config.yaml
n_layer: 12
d_model: 224
n_experts: 16
experts_per_token: 1
d_expert: 128
d_shared_expert: 0
activation: "geglu"
moe_layers: [1, 2, 3, 4, 5, 6, 7, 8, 9, 10, 11]
router_score: "softmax"
normalize_top_k: false
routed_scale: 4.0
balance_loss: 0.00688
balance_bias: false
router_cosine_scale: 14.0
init_std_router: 0.027
lr_router: 0.000743
n_head: 14
n_kv_head: 14
head_dim: 32
vocab_size: 8192
norm: "rmsnorm"
norm_place: "pre"
norm_eps: 1e-05
positions: "rope"
rope_base: 10000.0
rope_fraction: 1.0
qk_norm: false
attn_scale: 0.177
tie_embeddings: true
parallel_block: false
init: "normal"
init_std_qkv: 0.0397
init_std_o: 0.0
init_std_up: 0.0397
init_std_down: 0.0
optimizer: "laprop"
lr: 0.00116
lr_mult_qkv: 0.7
beta1: 0.9
beta2: 0.98
lr_head: 0.00522
grad_clip: 2.0
warmup_steps: 208
schedule: "wsd"
decay_fraction: 0.748
decay_shape: "linear"
final_lr_fraction: 0.1
batch_tokens: [32768, 65536, 131072]
seq_len: 256
doc_mask: true
train_tokens: 271000000
steps: 3619
dataset: "wikipedia_en"
Below are experts of layer 4 (counted from 0) of a mixture-of-experts language model. Rows are named router (the router's row for the expert), gate (a neuron's input weights, with its number), up (a neuron's input weights, with its number), down (a neuron's output weights, with its number) and show model dimensions 128-159. Each number is 128 + 32 x the weight over its row's rms, rounded and kept within 0 to 255.
After each expert's rows: "comes after" lists some tokens at least twice as common just before its tokens as in all text; "comes before" lists some tokens at least twice as common just after its tokens as in all text. This comes from a sample of Wikipedia text that the model never trained on. Tokens count by the router's weight.

# expert 10
router [141 146 132 110 177  99  90 134 131 127  93 133 106 145 108  94  89 160 147  76 107  83  58  98 159 135  82 158 142 112 162 120]
gate0 [110 185 137 135 154 162  65 124  94 133 104 137 161 104 116 152 177 138 162 163 139 161 173 173  92 105 114  82  70 135 134 164]
up0 [113  98  96 121 127 123 164 101 121 123 181  79 117 150  90 134 112 121 111 111 105  76 125 121 113  95 243 152 141 195 192 190]
down0 [131 154 130 152 147 116 123  71 114 146 153 149 143 139 126 114 156 120 116  74 100 136 124 153  74 154  78 166 140  57 128  99]
gate1 [131 167 195  47 147 154 123 137  90 103 174 107  87 162 173  99 184 125 131  95 164 156 106 143 203  79 119 137 174 150 194 184]
up1 [110 153 182  60 140  99 148 117 132 101 171 193 187 120 173  79 168 127  88  57 138 172  85 111 205 100 137 143 132 173 148 190]
down1 [113 119 118 133 132 151 160 110  57 149 195 134 118 141 156 148 113 117 170 179 149 147 151 123 165 153 133 143 153 123 176 162]
gate2 [171 142 146 128  96 134  98 144 116 128  73 105 138 130 142 132 226  89 112 142  67 129 157 151 140 103 153 167 129 170 126 100]
up2 [155 120  99 144 160 153 124  91 144 109 115 122 152 133 112 139  84 193 124 124 180 118 124  98 129 134 106 174 148  80 146 141]
down2 [ 99 112  72 111 154 151 137 127 133  86 157  74 145 140  59 105 125  79 167 149 187 101  97  96 151 142  95  83 140 119 117 136]
gate3 [116 127 145 185 103 125 162 147  77 144 103  90 134 128 122  82 177 154 212 128 159 117 119 101 103  86  62 121 102 110 152 153]
up3 [126 146 151  80 107 119 122 179 119 109  84 139 109 156  86 107 141 174 178 125 129 114 165 135 148 177 140 179 180 126 152  88]
down3 [142 124 167 138  84   7 141 131 135 135 118 106 116 122 113 124 199 144 126 170  96 125  52 159  86 161 107 141 177 127 157 173]
gate4 [173 198 188  80 104 157 146  69  99 130 111 117 143  93 135 138  76 134 125  70 195 182 115 143 156 150 158 159  95 152 126 176]
up4 [103 165 129 121 188 125 190 148 164 107 142 112  99 106  42 154 114  94 125  76 133 156 106 134 110 124 176  92 116 109 140 111]
down4 [ 98 136 139 159  89  89  95 157 140 195  84 182 154 136  73 117 133 147 117 116 174  90 149  92 143 184 119 174 164  82 149 102]
gate5 [144 120 119 125 131 138 134 100 165 109 125 176 101 103 158 121 111 125 137 187 176 131 172 103 142 115 155 152  56 154 130  90]
up5 [100 153 167 115  56 143 117 113 112 192  85  62  98 123 155  73 122  65 147 149 151 143 140  75 116  94 168 156 135 184 120  63]
down5 [ 72 147  82 116 142 156 100 126 100 114 135 198 142 142 134 154 102 106 178 123 123 107 150 136 175 108 151 111 184 108 168 133]
gate6 [ 89  35 112 176 108 108 154 155 111 145 116  52  90 140 117  46 118 180 132 173 142  87 143 131 184 137 177 172 172 139 146  56]
up6 [150 126 122 159 143 169 196 112  86 181 147  81 137 138 154  62 150 159 101  56  98 107 182  74 143 110 122 161  92  68  88  99]
down6 [ 80  98  95 103 103  90 142 226 134  78  62  66 127 112 114 101 114  99  94 105 162 153  75  96 193 142 133 160 176 104 117  60]
gate7 [ 91 115 157 105 121 134 137 110 109 143 157 118 126 113 153 190 149  47 167 129  69 105 141 126 130 148 140 114 162 168 124 129]
up7 [151 151 175  96 169 187 174 174 112 192 136 140 122  54 127 136 157 151 171 134 114 167 191 180 122 182 180 126 141 147 123 184]
down7 [127 160 110 114  82 116 191  71 152 123 147 111 111 109 121 158  93 102 118 145 170  77 135 116 121 119 151 112 126 111 138 106]
gate8 [ 91  36 147 109  56 176  65 170 150 176 140 152 113  93 101 131  93 117 101  88  97 146 138 151 151 124 148 103  67  23 113  72]
up8 [156 165 144  89 109 142 140  71 150 117 135  74 148 117 154 129  98 162 135 179 127 125 133 137 109 138 111 184 145 141 177 133]
down8 [ 69  95 123  94 199 141  91 114 117 136 164 163 133 157 109  98 102 128 106 164 145 119 129 182 129 158 160  90  58 137 137 150]
gate9 [127  91 109  82 113  99 112 107  94  92 111 113  81 156 144 137 151 119 157  89 128 164 142 116 178  98 108 169 190 208  92 193]
up9 [172  76 117  90 155 142 181 140 128 132  90  60 106 101 102 125 149 108 179  81  95 149 149 121  86 114 159 163 120 148  37 119]
down9 [141 136 121 120  94 161 156 146 114  83 131 118 189 103  88 111 147 144 139  96 102  66 162 122 127 155 111 135 123  96 154 121]
gate10 [162 140  99  93 134 144 151 132 125 114 148 144 211 150  94  91 154 119 163 105 105 169 107  91 178 160 132 174  86  54 130  82]
up10 [127  72 136 111 145 107 171 116 142 115 125 171 133 164 127 160 153 199 152  73 147 118 130  99 225 162  78 120 125 100 140 130]
down10 [ 92 172 133 102 122 153 106 118  94 150 114 105 147 173 132 104  80 113 145  77  99 128 134 134 139 150 135 157 134 162 180 113]
gate11 [124 140 157 123  64 136 131 162 145 114 129 126  90 100  66 168  95 129 120 180  67 132 182 146 122  90 105 148 101 150 140 107]
up11 [137 182 148 118 164 114  80 140 187 140 118  92 147 119  42 111 148 123  82  97 156 137 173 156 148  60 117  68 146 129 107 129]
down11 [ 71 165 179 127  73 144 135  72  84 152 141 149 114 110 151 112  54 146 145  95 148 109 141 121 137  74  86 101  68 111  87 131]
comes after: "\n", ".", " =", "==", ")", " =="
comes before: "\n", " the", "-", "The", "|", "=="

# expert 6
router [ 99  85 118 106  91 158  85 133 135  96 141 109 110 172 158 115 145 126  75 127 104 127 134 114 159 159 153 119 137 113 122 183]
gate11 [ 60 129 153  84  85 166 110 186 102 118  83 167  89 194 148 134 174 129  91 118 111 139 143 109  87  58 116  97 136 136 111 134]
up11 [185 145 117 166  96  85 101 113 165 139 136 147 171  74 118 100 101 159 145 138 191 180 146  53 120 203 117 154 166 149 140 152]
down11 [156 161  85 160  85 163 125 110 117 165 113 114 160 137 152  73  95 110 147  71 104 107 157  98 107 166 166 104  70 158 189 176]
gate12 [113 116 125 168 134 170 156 175  72 113 148 154  94 114  91 134  90  95 146 195 199 151 104 141  97 106 146 163 122 131 114  54]
up12 [ 94 130  96 164 102 113 141 197  79 121 184 142 126 113 110 163 126  74 116 122 135  88 127 151 156 145  42 146 121 101 124 117]
down12 [ 88 109 155 144 113  81 117 109 139 122 141 113 128 162 153 141 145 177 169 169 106 176 107 131 156 124 147  89 153 127 181 134]
gate13 [121 106 157 124  89 110 165 127 128 165 176 112 110 135  87  90 129  41  99  89 140 163 102  86 183 134  94  88 111  86 101  81]
up13 [147  81 147 156  95 102 191  95 111 109 162 200 130 143  79 106 107 102 111  94 122 145 171 104 136 128 150 160  70 194  30 149]
down13 [142 134 148 121 104 133 135  92 117 133 163 115 134 122 116 144 106 121 177 168  66 139  96 113  99 117  90 144 131  85 131 161]
gate14 [170 136  64 119 128 127  45 150  99 170 130 219 114 103 160 166 184 198 114 125 105 133 104 137 162 163 115 124 155 115  48 175]
up14 [135 129 112 122 131 191 142 173 155 178 147 133 106  87 126 176 147 133 160 144 138 145 124  89 108 104 146 142 183 137 114  96]
down14 [158 114 143 116 106  96 100 138 171  73 126  93 137 128  75 117 124 100 118 187 110 149 134 112 107 175 137  92 141 119 155 197]
gate15 [120 124 139 102 175  86  96 137 134  79 156 102 204 119 131 133 155 145  83 135 107  87 137 108 149 153  57 130 184  94 138 168]
up15 [132 152  57 139 125 131 101 126 165 103 143  57 184  82 137 157 117 127 121  79 113 130 136 142 158 118 117  88 123 179 146 139]
down15 [186 113 150 104  62 169 144 138 121  99  22 120  82 150  93  50 142 155 157 125 137 129 193 115 130 135 119  95 152 169 110 126]
gate16 [161 122 106 119  94 135 124  94 135  94 144 155 147  52 152 114 127 138 156 136 110 126 170  37 145 135 134  72  64 157 128 169]
up16 [ 96 137 161 118 127 112 129 163 122 148 200 134 133 157 120 149 137 132 113  78 155 111 120 151 117 146 134 179 163 105 162  99]
down16 [117 102 109 177  95 105 122 132 106 152 110 121 111 101 147 115 157  50 124 114 188  87 159 121 150  89 173 162 103 180 145 132]
gate17 [174  53 151 156  69  81 109 148 120  66 144 147  72 164 171 174 129  78 134 145 166 147 118  95  93 120 166  90  56 137 114 104]
up17 [ 92 139 102  87 141 117 125 136 156 125 134 116 129 160 137 142  49 146 226 170 110 170 150 117 181 149 114  70 139 126 144  92]
down17 [134 113  35 142 115  75 116 139 126 155  93 141 136 176 102 146 170 137 102 190 165  95 131 165 109 171 120 185  98 188 140 158]
gate18 [213 145 151 168 102 178 123 130 164 130 156  65  54 135 171 135  72 139 147 148 114 125 102 185  99 134  69 141 159 189 120  83]
up18 [128 127 122 117 142  79 139 140 152  81  67 130  74 192 142 148 130 119 119 132 171 150  97  81  93 132 157 186 139  81 148 195]
down18 [122 122 104 136 124 138 147 152 105 158 120 116 152 126 117 168 202 146 118 176  98 153 160 199 121 101 122 143 171 151  93 107]
gate19 [118 124 121 163 101 124 114  84  84 133 120 204 165 124  89 173  95 133 127 111 168  92 186 127 119 188 161  84 177 150 133 133]
up19 [151  69 147  98 156 110 176 154 111 128 114  92 105 108 151  81 134 122 137 111 187 154 174 150 105  95 125 144  82 175 126  98]
down19 [128 186 168 129 168  77  85 178 120 114 131 145 189 132 166  91 160 131 102 144 102  76 122  96 181 165 125 103 132  81 134 143]
gate20 [ 91 127 131 112  41 184 108  92 144 112  92 144 156 140 120  95  55 194 152 114 149 210  85 146 156  93 104 120 150 165 130 161]
up20 [ 77 120 167 122 135 163 143 142 165  57  80 109 125 143 126  97 132 133 109 107 162 154 142  99 128 147  85 120 120  88 137 159]
down20 [116 125 179  67 152 128  70  97 131 193 122 154 129 128 131  97 111  89 113 100 121 100 140 170  79  86 175 123 119 168 148  99]
gate21 [ 92  94 129 141 157 107 126  90 124 150 110 121 143 140 139 191 121 171  65 125 130 101 141 149  99 141 102 107 182  83 218 125]
up21 [162 154 223 156 167 110 153 164 143  75 121 140 137 145 124 129  70 181 159 147 133 123 123 117 145 145 106 107 124 140 140 122]
down21 [207 111 104  92  79 157 118 173 131 108 100 166  98 130 138 112 182 136  95 108 122 182 135 117  93 170 120 111 135 181  95 127]
gate22 [193  82  80  96  78 121  74  97 129 111 101 154 177 118 210 135  97 161 111 140  90  96  45  99 146 131 124 206 100 160 115 176]
up22 [134 119  76 122 113 133 145 182 104 115 181 149  97  93 158 109 157 111 141 129 111 158 162 128 159 130 180  97 102 104 117  95]
down22 [161 152 191  84  87 144 142 133 123 117 130 100 152 151 179 139 154 129 145 179 101 159 107 135 198 137 145 204 167 191 121 127]
comes after: " was", " to", " and", " he", " is", " were"
comes before: " to", " in", " by", " the", " of", " on"

# expert 14
router [160 107  78 140 157  99 167  95 138 118  74 137  46 133  72 142 138 146  86 118 134 132 121 127 124  88 125 145  80 119 123 194]
gate0 [123 153 127 146 138 128 135 143 138 177 113 108 144 176 119 184 139 151 183 149 137 119 147 155  91 115  68  52  91 176 108 104]
up0 [182 115  47  95 116  98 143 107 142 117 233 114 153 154 116  84 106  85 135 110  53  71 127 144 155  86 162 112 132 110 160 157]
down0 [103 152 196 121 131  76 158  99  94  63  71 135 121 101 120 103 141 159 138  91 181 152 174  95 132 133 144 126 111 118 109 115]
gate1 [194 150 144 111 101 142 134 102  85 143 169 100 139 124 143  93 146 139 115 125 169  72 129 106  99  88 111 110 145 106 148 164]
up1 [156 116  90 114 121 119 125  96 160 128 170 127 147 142 117 169 178 114  85  20 120 199 160 152 189 113 131 138  84 159  35 125]
down1 [121 101  80  76  74 162 127  84  70 128 142 167  88 104 112 125 130 129 197 193  98 160 109 190 102 169 101 133 137  88 160  81]
gate2 [178 142 156 153 138  95 100 169  96  77 125 135 129 166 181 187 200 126 121 159 150 108  66 148 106 129 121 118 127 138 149 108]
up2 [149 109 104 171 152 171 135  90 117 126  85 129 171 106  87 137 160 156 104  99 110  78 152  46 110 133 120 111  75 142  78 142]
down2 [107 108 142 104 113 135 159  92 123 145 155 112  89 129 100 141 166 126 143  99  99 107 121 123 129 124  67 100 128  83 134  96]
gate3 [ 86 171 148 154 125  70 105 107 149 159  98 139 170 111 141 122 123 133 101 116 148 150 109 126  73 119 134  62 119  91 167 141]
up3 [107 129 102  96 155 182 155 196 172  63 119 158  92 121 125 163 121  78 115  85 114 127 190 135 114 157  83 126 129 101 132 100]
down3 [115 140 118 142 130 126 115  97 160 133 106 151 178 136 166 108 122 183 124 186 110 115  64 141 119  98 125  77  83  89 142 134]
gate4 [ 86 109 197 105 135  95 127  67 133 133 131  89 142  71 114 106 117 163 136 125 133 103 151 143 106  92 174 121 126  77 168 106]
up4 [ 47 144 164 126 171  90 148 105 116 100 101  92 126 117 115 103 136 134 105  72 148 117 161 176 121  68 173  91  83  83 161 116]
down4 [120 117 106 174  65 123 146 160 113 135 148 130  78 139  78 206  56 151 136 129  95  81  76  93  92 115 163 134 127 127 179 127]
gate5 [183 106 111 155 131 165 116 123 103 115 157 159  87 107 181  90 109  79  94 133 164  69 170 107 154  99 120 115 109 164 101  61]
up5 [178  49 122 150  93 189 118 155 109 142 161 128  91 139 177  57 121 103 152 161 188  98 153  78 143 121  79 144 148 153 161  72]
down5 [ 75 215 173 108 132 121 147 164 159 169 121 150 141 145  55 115 101 129 152 109 136 114 133 129 120 162 152  96 191 124 167 118]
gate6 [ 87 105 113  83 140 164 153 121 129  95  95  93  95 131 166 101 110 116 117 122 145 144 110 143 104  91 153  83 185 154 165 145]
up6 [133 162 103 200 122 169 138 145 113  89  93 168  75 140 185  83 130 147 102 134 142 127 169 107 160  65 128 142 124  93 128 153]
down6 [ 59 151 131 160 173 128 146 124 168 147 161  93  88  70 124  93 100 158  83 109 155 120  98 111 161 134 127  75 167 117 122  88]
gate7 [109 137  92 112 164  86 109  73  74 116 187 123 169  66 150 165 113  67 114 134 108 112  91 128  95 153  88 111  66 104 111 135]
up7 [105 160 124 148 100 126 135 147 106 163 157 157 141 112 123 111 147 129 198 161 122 151 149 124 141 193 128  99 104 145  66 167]
down7 [166 111 147 100  72 136 174 115  93 112  73 152 120 128 108 189 160 159 125 122 140 164  96 137  98 134 139 124 140 113 125 114]
gate8 [ 78 105 158  96 113 166 114  98 168  97 135 140 173  34 130 158 131 122 100 147 178 141 128 123 200 126 138  89 139  60 183 122]
up8 [204 193 167 163 149 122 121  94 106 131 136  92 119 160 129 131  68  90 179 108  70 112 215 114 134 159 124 160 109 161  48 140]
down8 [111 132 126 134 189 151 106  29 171 139 133 153 133 141 155  73 193 136  84 111 130 130 142 115  91  76  61 114 117 121 112  82]
gate9 [108 138  41 122 103 201 100 120 139 165 104 104 133  95  84 111 121 168 152 151  95 201 136 117 188 189 100 123 161 133  84 124]
up9 [155 149  73 122  91 198 122 107 146 155  90  56 130 162 114 193 122 105 146 162 115 163 120  91 140  95 117 182 163 127  85  78]
down9 [ 85 171 108 180 148 135 153 148  54 157 121 140 143 129 132 110 107 134 153 149 119 158 159 159 101 157 158 158 208 133 169  89]
gate10 [108 155 156 102 144 142 133 142 103  84 125 138 137 112 104 154 130 107 150 105 157 177 151 168 162 138 161  92 143 137 179 130]
up10 [ 66 165 116 131 138 116 146 112 121 129  89 149 116 186  90 177 162 139 170 101 184 187 155  92 165 122 153 115 143 229 144 172]
down10 [151  99 136 164  96 137  86  72 122 155 117 115 179 162 125 188 146 142 186 122 138 141 127 135 152 155 130 151 167  70 162 120]
gate11 [ 72 100 140  91 143 181 168  93 137  67 181  79 120  86 173 154 186  88 129 146 114 169 218 121  97 134 135 147  91 172 130 126]
up11 [181 159 109 187 139  93  97 168 172 163 134 204 148 171 150  92 141 196  90 144 183 140 182  92 125 149 138  75 182 126 147 149]
down11 [152 104  63 120 100 152 121 135 129 102 112 151  82 164  74  79 173 113 159 106 154  80 124  96 134 164 196 160  92 141 109 123]
comes after: "\n", "|", " |", "-", "9", ";"
comes before: "1", "2", "9", "8", "i", "See"

# expert 5
router [134 199 116 122 150 123  72 106 102 146 134  89 160 120 173 128  94 197 109 100  84  87 122 146 161 161 149  81 148 130 147 133]
gate0 [122  99 146 144 125 136  96 139 142 128  81 119 170 141 105 184 166  90 152 184 135 159 113 183 107 154 130  80  99 130 135  64]
up0 [124 123 145 124 141 131 150 128  94 108 173 112  75 167 109 112  98 101 152 103  96  34 132 120 131 127 182 118  89 122 182 110]
down0 [123 134 155 120 178  96 180 128  94 127 132 174  83 150 125 140  66 146 130  64 122 138 160 168  64 173 100 112 122 172 136 108]
gate1 [148 123 160 103 121 187 147 132 122 127 247  70  88 176  93 115 132 120 155  63 166 159  84 114 136  59  98 161 107  96 130  84]
up1 [ 98 115 169 120 157  79 156  95 146 138  97 153 196  85 128  48 110 117 118  70 104 156 149 145 164 165 142 110 169 134  93 133]
down1 [162 130 130 129 121 122 117 136 128 182 140 157 184 155 133 130 123  66 104 158 162 114 157 112  49 159 148 153 159  94  84 136]
gate2 [ 81 169  94 185 107 111  60 140 113 126 142 130 137 188 168 134 192 151 101 120  91 164 127 138 109 102 125 119 150 131 172 139]
up2 [163  92 195 132 140  91 145  97 141 116 101 104 230  71  90 118  82 114 117 193 140  76 181 119  84 122  86 106 146 155 118 149]
down2 [ 83  92 109  84 148 148 113 139 114 128 132 156 124 116  97 141 130 161 154 114 119 119  95 100 149 125 131  78 147 113 147  63]
gate3 [121 144 165 164 135  81  95 155 131 148  63 140 118 155 180 133 138 149 158 114 131 127 137 139  65  74 188 125 128 153 197 194]
up3 [136  98 172  38 107 112 186 174 162  97 165 115 139 125 118 116 110 112  96  95 182 113 105 107 170 157 105 185 125  91 145 106]
down3 [116 126 122  97 154 152 103 152  90 145 156 147 210 114  87 120 201 136 118 149  63 160 148  91 118 123 142 100  87  81 126  92]
gate4 [135 139 111 116  99 143 146 131 141 122 118  91 166  52 166 132  99 138 156 145 144 186 151 124 170 101 143 130 100 199 147  99]
up4 [ 87 155 146 141 219  46 125  89 125 129 124 116 138 151 126 159 141 126  73  71  81 148 114 210 116 156 146  95  92 170 147 170]
down4 [ 95 104 120 127  82 128  96 162 102 182  85 113  99 154 103 143 161 153 122 147  68  87 159 149 104  90 144 134 105 139 104 146]
gate5 [121 154 192 183  85 137 140  93 160  97 142 142 147 131 143 168 110 119  92 100 139 123 117 109  83  71 123  76 108 210 145 157]
up5 [133 132 171 180  97 126 143 158 111 108 132 138 120 174 150  66 164 104 180 182 135 136  95 122  77 132 160 134 132 171 158  84]
down5 [146 170 111 124 169 133  85 131 115  84 137 133  98 117  79 111 131 117 154 117 144 156 134 129 139 106 104  87 151  95 153 104]
gate6 [ 76 141  97 111  98 116  90  93 101 123 146  93 114 115 153  81 113 114  93 125 125  97 125 164 129 105  87 122 159 158 167 119]
up6 [126 136 138 148 128 114 172 124 167 129 128 116 109 149 144 120 122 116  99 161 163 143 171 127 106  92 128 171 153  91 130 128]
down6 [105 147 133 130  97 123 101 149 141  97  91 121 108  94 114  89 100 184 124 145 145 164 110 161 150 132 190  92 107 107 169  67]
gate7 [101 124 156 131 127 104 163  29  72 128 143 112 140 116 120 153 113 119  80  97  87 111 103 132  89 116 149  80 125 151  90 103]
up7 [ 81 167 104 122 147 161 135 103 121 110 139 185 125 125 102 138 135 127 129 160 160 128 168 113 112 212 100  89 132 114 106 145]
down7 [110 159 154 109  95 128 104 144  76 132  82 129 107 110 135 124 133 142 102 157 150 137 191 110 120 128 157 147 100 160  65  93]
gate8 [ 95 109 139  89 116 175  65 150  95 143 150 160 153   6 166 168 117 114 153 152 127 151  87 163 140 145 142  94 101  69 123  90]
up8 [129 181 108  82 105 166  89  83 102 109 113  74 194 123  87 138 128  88 110 107 114  87 150  94 143 101 117 114 156 141 120  98]
down8 [119 168  82 106 169 177  71  48 136 111  91 122 156 157 145 110 183 134 101 120 143  71 147  94  63  97 117  71 106 101 141 119]
gate9 [101 105 113 125  82  95  90  87 169 138 165  79 105 134 103 209 136 164 171 169 134 172 180  93 166 143 123 126 149 196  84 167]
up9 [ 88 192 170 111  81 113 134  86 129 132 114  99  94  89 118 152 147 119 124 107 103 167 143 107 123 121 118 112 145 206  86 200]
down9 [105 128  99 144 141 167 131  98  95 165 132  88 108 115  98 135 132 125  94  88 108 100 132 153  80 185 125  63 162  83 128 111]
gate10 [114 119 115 151 122 139 165 126 122  80 139 203 145 117  99  82 132 117  95  99 180 152 149 164  54 155  98 143  94 114 201 153]
up10 [ 91 168 195 153 141 133  92 103 192 127  99 144 107 159 114 162 155 149 145  66  74  98  69 141 139  83 141 122  85 121 132 121]
down10 [179 171 160  85 126 105  89 103 132 157 122 110 118 135  56  81 128 161 114 113  86 120 116  77  47 117 131 142 156 166 182  77]
gate11 [140 191 152 131  47 123 141 201 107 152  77 149  96 116 125 176 146 103 153 151 103 135 163 135  88 124 167 106 118 141 146 144]
up11 [208 137 130 172 115 114 109 166 150 161 185 174 163 118 123 135 139 138 125 118 150 118 149 134 117 113  92  96 165 156 136 181]
down11 [129 144 120 140 138 130 165  74 156 155 118 172  75 127  90 108 150 174 177 109  79 119 155 102 122 134 134 104 140 130 132 107]
comes after: "1", "2", "|", " on", " in", "=="
comes before: " ", " medal", " –", " life", " February", " April"

# expert 4
router [158 195  74 137 121  63 121 132 147 144 103 115 144 138 140 132 157 215 144 105 143  92  99 104 116 105 139 131 135 134 114 129]
gate11 [ 94 152 167 152 128 168 122 166 102 130 178 146  80 109  99 165 170  84 128  98 129 177 204 108 119  59 138 117 126 123 139  80]
up11 [ 96 183 109 135  99 118  76 149 121 135 167 105 208 122 119 151 174 130  96 109 148 142 153  98 129  96  93  99 153 179 150 152]
down11 [100 208  55 101 130 146 146 108  80 162  86 147  84 129  75  63  90 145 185 124 111 147 161  84 122  77  93 123 112  42  92 107]
gate12 [142  99 146 161 121 174 144 138 117 144 142 128 125  97 115 198  83 134 155 186 160 173 156  97  87 172 115 128 123 155 150 106]
up12 [116  93 105 116 113 144 173 150  82 117 129 129 143 152  83 106  80  82  65 146 178 118 144 149 144 145 104 132 156 111 103  95]
down12 [182 115  95 146 144 118  62 109 152  75 171 136 111 128 178 176 130 145 131 107 132 143 106 176  80  86 140 168 187 103 103 159]
gate13 [129 145  97 159 159  84 116  96 110 130 138 155 112  75 188 115  98 153  56 108 101 190 154 109 156 151 112 109 139  75 187 109]
up13 [ 95 117 161 144 130 177 153  86 146 108 121 184 121 183  81 119 143  76 166  93 143  88  99 144 140  96 100 126 135 179  41 146]
down13 [ 93  80 169 144  62  66 177 131  46 110 129  92 181 121 150 123 132 132  91 128 113 104 180 111 116  55 126  59 151 153 100 123]
gate14 [118 150 129 118  77 117  65  81 111 153 134 163 170  99 154 159 110  81  53  79 107 192 159 198 199 172 129 122 135 146 132 132]
up14 [ 99 104 127 140 151 145 128 124 149  99 173 202  67  70  81 177 138 145 147 145 140 127 136 108 120 110  99 116 190 129 149  68]
down14 [ 74 130 111 131  39 139 142 118 162 203 149  80 152 112 120 146 135  93 134 156 135 140 153 163 109 164 117 195  86  75 115 143]
gate15 [ 89 140 144 166 137 124  79 121 141 114 193 143 117 184  96 181 160 110 103  95 114 125 179 125 138 110 112 110 146 153 125 105]
up15 [ 87 169 115 116 103 132  99 122 175  96 170  73 191  79 138 192 159 100 102  97 111 122 127 120 150  79 150 175 120 133 157 173]
down15 [140 130 105 157 138 151 108 110 134 123 125 154 114 111  73 123 146  98 193 115 195 166 153  99 152 153  87 156 130  89 157 107]
gate16 [129 155 113 103 124 115  74 156 127 122 117 103 229  87 152 105 167 123 197 111 127 153 105  76 105  97  92 117 132  95 107 176]
up16 [ 86 105 130 101 162 142 194 126 136  88 115 151  77 125 127 110 117 134 103 143 130 163 157 122  87 141 127 127  74 101 147 159]
down16 [100 162 102 147 122 127 129 132 123 129  74 150 108  43 155 147 130 127 131 152 114 107  66 131 144 141 148 158 118 156 159 103]
gate17 [119  58 148 157 118 154 119 114 170 133 168 112 154 128 168 129  83  86 126 104 161 163 155  85  90 166 150  32  88 169 106 126]
up17 [138 127 132 113 129  49 118 141 171 159 134 137 143 154 111 122 154 105 205 166 115 141 126 109 151 171 182 100 139 138  83 140]
down17 [ 75  64 146  99 134 123 135 134 106  98 123 163 150 119 114 120 144  93 147 106 145 105 137  96  87 136  72 163 192 126 106 141]
gate18 [158 170 123 191 129 185 115 141 101 109 154 123 107  79 113 141  84 104 135 166 105 165 148 190  95 182  95 185  96 200  83  99]
up18 [ 99 147 168 123 153 128 117 133  90  76  91 118  66 144 164 122 133 133 111 123  88 118 132  85 167  97 141 108 143 115 121 120]
down18 [188 147  87 108 111 101 114 170 133 129 120 179 149  69 122 159 119  65 107 118 151 170 146 171 105 158 145 177 117  99 110 115]
gate19 [101 154  99 135  73 126 147 152  98 110 130  98 142 196  70 176 166 110 145  84 183 116 125 109 103 119 112  92 202 151 116 135]
up19 [161 130 109  76 176 136 130 172 149 166 162 125 121 100  99 118 131 118 122 144 132 158 156 103 102  71 145 137  73 142  91 117]
down19 [132 145  94 161 144 152 125 121 164  70 124 139 182 117  86 160 169 161 137 154 139 143 134  84  98 136 113 127 173  86  87 111]
gate20 [ 94 148 119 129  65 155 108  71 121 112 124 144 115 127 121 129 115 111 115 110 158 131  90 150 134  81 119 182 129 139 181  97]
up20 [160 142 145 100 134  98  49 111  53 146 152 201  58 134 155 192 118 192 162 139 116 125 104 167  83 112  51 114 141  88 136 131]
down20 [ 97  93  81  68  89  80 122 121 175 132 112 169 154 133 166 129 105 108  81 108  86 150 163 143 145 148 139 136  98 134 174 116]
gate21 [106 116 131 222 117  76 151 119 143  91  85 144 116 149 147 148  97 136  50 149 141  76 174 133  94 145 144 133 121 144 165 175]
up21 [136 151 170 149 132 110 161  74 144 140 105 156 205 160  82 147 141 172 105 128 156 193  92 179 116 125  70 100 159 142 108 130]
down21 [131 105  97 136  36 120 100 161 113 104 102 107 115  73 152 135 101  97  98 105  88 120 128 160 100 187 118 185 122  93 122  72]
gate22 [133  98 113 146  74 176 164  24 177  36 139 127 158 130 120 114 137 138 116 143  83 180  65  76 186 140 129 151 117 108 187 157]
up22 [111 133  67 102 119 136  93 211 142 135 180 134 124 110 111 148 136 109 156 138 105 108 167 147 137  79 158  76 170  97 115  41]
down22 [141 149 173 144 137 182  77 131 174 131 180 151 127 134 107 168 120  91 104 134 100 233  80 147 133 131 118 147 123 134 164 165]
comes after: "'", "0", " the", "5", " United", "6"
comes before: ",", ".", " of", "7", "6", " and"